From a checkpoint of a small mixture-of-experts model trained on Wikipedia.
Size: vocabulary 16384, 153M parameters.
Experts: 80 experts in each of 18 layers, 96 squared ReLU neurons an expert, 8 picks a token, 20 empty slots to pick.
Below are experts of layer 15 (counted from 0) of a mixture-of-experts language model. Rows are named up (a neuron's input weights, with its number), down (a neuron's output weights, with its number) and show model dimensions 112-223. Each number is 200 + 30 x the weight over its row's rms, rounded and kept within 0 to 999.
Before each expert's rows: "gets" lists some tokens that make up at least twice as much of what it gets as of all text. This comes from a sample of Wikipedia text that the model never trained on. Tokens count by the router's weight.

# expert 48
gets: "W", "'", "w", "|", "\n", ")"
up0,162,190,201,134,175,182,259,254,166,153,200,230,204,248,197,166,140,158,203,189,187,243,189,158,211,218,150,107,206,164,228,219,194,208,166,160,155,196,173,150,191,216,267,176,246,137,166,186,230,199,271,182,183,204,195,217,170,194,262,221,192,186,199,236,234,227,239,241,204,187,183,210,189,192,193,225,183,213,244,193,169,214,222,202,213,167,204,145,169,173,220,252,206,256,253,214,171,182,198,217,227,198,189,216,137,200,150,244,180,215,164,188
down0,194,202,255,162,182,245,184,232,177,204,155,200,149,203,205,195,178,200,147,171,203,226,183,195,181,195,191,214,216,204,214,209,269,182,230,153,225,223,157,211,202,184,225,195,210,193,195,206,190,123,180,238,169,201,204,231,185,135,228,181,183,208,172,204,242,209,214,207,159,189,190,133,204,184,191,180,192,205,238,188,170,239,139,168,166,214,166,194,175,183,169,174,277,235,215,201,196,297,224,154,201,215,156,188,230,188,153,207,173,199,233,179

# expert 17
gets: "\n\n", ". ", "\n", "(", ", ", ": "
up0,161,249,232,143,201,259,245,229,180,226,203,183,154,207,215,230,215,201,191,269,225,198,197,198,186,186,203,255,206,178,248,190,269,190,209,202,196,164,207,240,166,243,219,194,198,223,169,144,217,259,226,199,181,172,226,162,210,186,225,179,193,172,242,225,222,179,165,114,207,194,179,198,218,249,293,250,194,215,228,212,144,236,143,272,183,200,218,200,213,159,183,181,216,220,162,173,191,191,204,193,187,218,150,150,190,211,167,182,173,231,226,203
down0,190,214,240,265,194,263,174,237,189,162,224,242,215,232,244,168,139,183,175,212,192,173,170,250,203,170,175,207,182,187,204,205,210,183,163,179,164,191,207,228,234,204,162,129,157,184,238,238,194,230,155,120,232,216,193,248,171,188,210,217,256,196,279,223,237,193,192,182,143,204,196,213,195,192,171,171,162,189,145,232,183,205,175,243,178,209,189,185,175,177,246,176,197,251,215,173,251,200,200,220,225,241,217,163,177,193,200,167,220,190,234,202

# expert 67
gets: "G", "|", "H", "T", "K", "S"
up2,201,251,229,188,153,190,255,185,178,146,192,234,210,204,243,188,249,192,232,186,205,210,161,155,183,253,182,236,178,220,184,253,266,218,251,219,253,187,185,210,135,174,209,197,225,203,231,203,185,212,197,250,215,189,223,215,157,201,193,220,179,213,228,185,264,204,263,210,144,199,238,238,247,220,184,196,215,231,218,179,197,205,193,200,202,184,237,219,194,224,147,244,246,224,190,208,222,184,215,196,173,152,148,186,225,206,202,206,220,223,210,213
down2,238,212,131,189,173,189,195,274,178,166,149,202,191,189,190,232,279,252,269,239,191,200,171,237,221,171,219,158,242,201,180,189,150,139,204,179,195,167,229,188,247,234,211,207,220,229,218,198,215,239,205,198,222,244,181,193,218,187,196,221,209,186,199,187,196,210,162,173,210,188,208,152,183,248,197,167,199,188,185,161,244,164,227,191,227,267,209,134,207,194,244,203,147,225,164,175,217,228,193,231,208,202,175,204,177,209,212,162,183,155,188,135

# expert 27
gets: ", ", "| ", ". ", "- ", "by ", "and "
up0,170,160,143,231,203,190,190,209,212,192,178,218,246,230,193,165,209,222,245,171,240,164,186,193,215,196,214,219,256,198,188,216,195,199,167,136,224,136,239,223,232,202,214,163,216,224,243,172,246,178,214,195,246,191,163,239,171,158,164,156,190,182,150,117,165,210,217,141,187,220,221,167,237,214,211,223,187,193,192,185,156,236,176,210,168,217,248,180,230,197,199,229,198,218,175,140,255,219,172,208,269,186,230,189,217,205,191,185,220,195,191,206
down0,166,181,203,197,172,186,176,208,200,249,184,278,171,201,177,220,199,161,170,272,178,214,215,225,216,219,190,154,221,179,213,235,285,177,179,228,179,180,168,131,169,230,209,229,161,216,141,222,211,211,189,180,194,227,137,190,165,224,242,184,196,175,167,195,209,196,225,241,197,213,186,191,210,186,211,253,193,168,134,196,208,175,231,180,211,222,161,208,171,213,226,217,189,236,249,192,224,198,224,181,211,244,179,241,173,207,190,153,174,171,240,237

# expert 2
gets: ". ", "\n\n", ", ", "\n", "M", "m"
up0,236,177,198,200,199,224,164,170,184,207,193,201,208,214,253,229,155,200,176,200,193,176,210,216,244,235,183,223,225,170,234,165,226,205,174,215,144,225,219,229,169,192,172,198,205,195,203,214,219,178,212,225,144,199,211,200,225,202,191,212,199,228,207,190,152,198,237,216,169,158,219,168,214,156,215,186,254,234,204,215,218,147,208,213,145,195,236,173,226,203,224,245,189,205,148,191,182,197,187,206,215,145,190,159,201,179,186,174,181,221,174,209
down0,231,212,219,167,224,193,213,225,203,208,194,275,186,231,169,193,199,180,226,206,197,205,207,207,198,217,183,177,194,237,200,175,160,158,222,159,170,214,183,234,242,211,222,234,166,194,177,143,186,209,177,206,137,227,222,126,209,184,192,139,222,226,205,230,209,240,213,167,197,191,205,201,202,195,246,277,161,227,200,205,279,200,155,237,187,175,203,168,202,182,175,199,188,263,219,168,177,194,137,223,212,231,186,212,234,191,192,218,157,193,204,218

# expert 39
gets: "in ", "In ", "% ", "0 ", ") ", " "
up2,186,210,185,251,208,174,253,223,155,213,203,264,161,204,143,206,184,212,201,227,268,208,173,204,209,184,257,222,281,201,173,209,181,206,208,201,170,226,223,207,238,228,159,163,212,144,193,167,266,233,235,182,192,213,196,238,264,270,221,181,238,225,229,219,169,234,164,156,238,225,209,199,237,146,204,192,173,207,190,209,202,198,186,194,225,210,162,190,131,213,164,193,275,183,179,170,189,208,208,181,197,226,174,173,238,206,167,207,176,174,143,202
down2,185,192,157,148,187,230,167,184,194,143,145,228,153,181,179,232,216,218,198,231,221,220,177,170,225,185,224,220,173,196,217,221,255,206,172,219,216,204,169,213,202,234,196,229,222,205,262,174,231,169,198,191,191,191,197,231,210,233,235,240,151,163,200,232,180,171,155,243,208,224,186,167,225,209,184,205,177,227,231,201,171,233,221,119,170,176,164,174,203,194,204,221,258,201,216,188,174,205,197,208,175,166,257,177,156,230,198,245,186,142,239,157

# expert 51
gets: "\n", "J", "L", "P", "″", "F"
up0,142,203,192,128,248,170,216,194,192,193,175,208,197,114,149,242,265,172,211,189,221,139,165,164,177,238,182,221,174,195,197,184,228,165,170,182,240,234,192,239,233,169,148,211,214,200,165,192,187,197,206,234,134,195,201,150,162,272,243,186,177,163,217,166,191,178,204,198,159,235,218,219,229,186,196,215,189,263,174,175,193,181,195,223,165,211,230,222,219,199,222,216,160,216,186,113,226,214,199,229,184,214,144,180,185,190,152,221,211,206,223,204
down0,219,216,235,258,181,195,193,197,144,216,210,231,209,239,238,175,179,162,240,220,164,257,257,148,191,242,154,166,169,250,193,191,154,204,210,224,240,206,191,200,216,177,152,231,224,251,249,264,192,172,200,203,212,195,159,168,167,205,204,188,195,209,232,217,198,222,208,170,177,237,211,212,191,202,195,210,201,189,221,160,202,153,222,189,129,261,212,145,200,192,202,220,203,210,199,185,171,193,213,166,188,197,174,217,216,159,187,172,192,171,188,198

# expert 60
gets: "| ", "\"", "- ", "\n", ": ", ". "
up0,244,234,196,191,226,180,141,297,190,189,289,170,182,197,235,186,258,204,207,187,179,199,200,116,192,247,243,171,168,205,223,187,153,217,229,204,231,191,202,251,218,207,231,146,134,219,167,233,123,214,217,199,221,178,206,203,178,155,183,187,213,179,239,194,200,172,222,179,239,171,201,234,162,154,173,189,187,178,194,185,188,183,238,238,212,163,152,233,232,218,188,169,195,216,227,211,172,221,172,203,169,218,268,157,231,184,241,203,187,208,185,178
down0,189,256,224,179,180,203,237,210,212,228,212,212,172,230,219,165,204,193,212,247,205,179,134,231,244,197,262,229,149,173,190,178,152,233,158,168,174,163,231,160,204,189,207,209,192,211,241,201,215,257,167,165,199,182,157,188,190,207,198,160,148,261,236,212,226,214,196,188,200,194,183,155,184,195,205,141,173,203,228,239,208,219,186,251,154,161,204,184,182,241,182,198,184,236,188,173,215,113,230,226,157,192,248,226,220,196,193,222,198,239,210,238

# expert 76
gets: "the ", "The ", "of ", ") ", ": ", "- "
up0,205,158,193,163,204,185,180,195,263,200,180,176,187,209,208,191,175,200,244,225,143,218,205,200,237,189,203,182,194,192,134,179,219,243,202,206,171,181,157,220,149,181,196,255,168,160,159,185,192,171,215,145,195,205,127,200,163,168,194,217,218,214,204,203,215,200,208,253,221,182,181,150,223,207,183,264,205,207,243,193,188,271,153,201,223,179,178,199,217,236,161,187,182,200,178,205,157,155,202,183,229,209,148,183,230,261,212,187,177,157,215,259
down0,157,214,176,211,192,215,212,221,198,176,217,199,158,220,226,176,194,204,178,155,213,218,151,224,202,208,206,198,185,195,217,193,207,224,170,186,231,180,171,183,228,236,225,180,196,239,184,235,217,186,184,185,215,221,154,221,220,157,168,191,211,149,180,212,156,217,238,148,213,150,153,164,188,164,142,191,188,228,212,186,206,193,212,155,277,207,165,200,173,190,166,187,217,220,144,203,155,220,193,234,207,198,167,196,263,206,212,205,196,162,236,196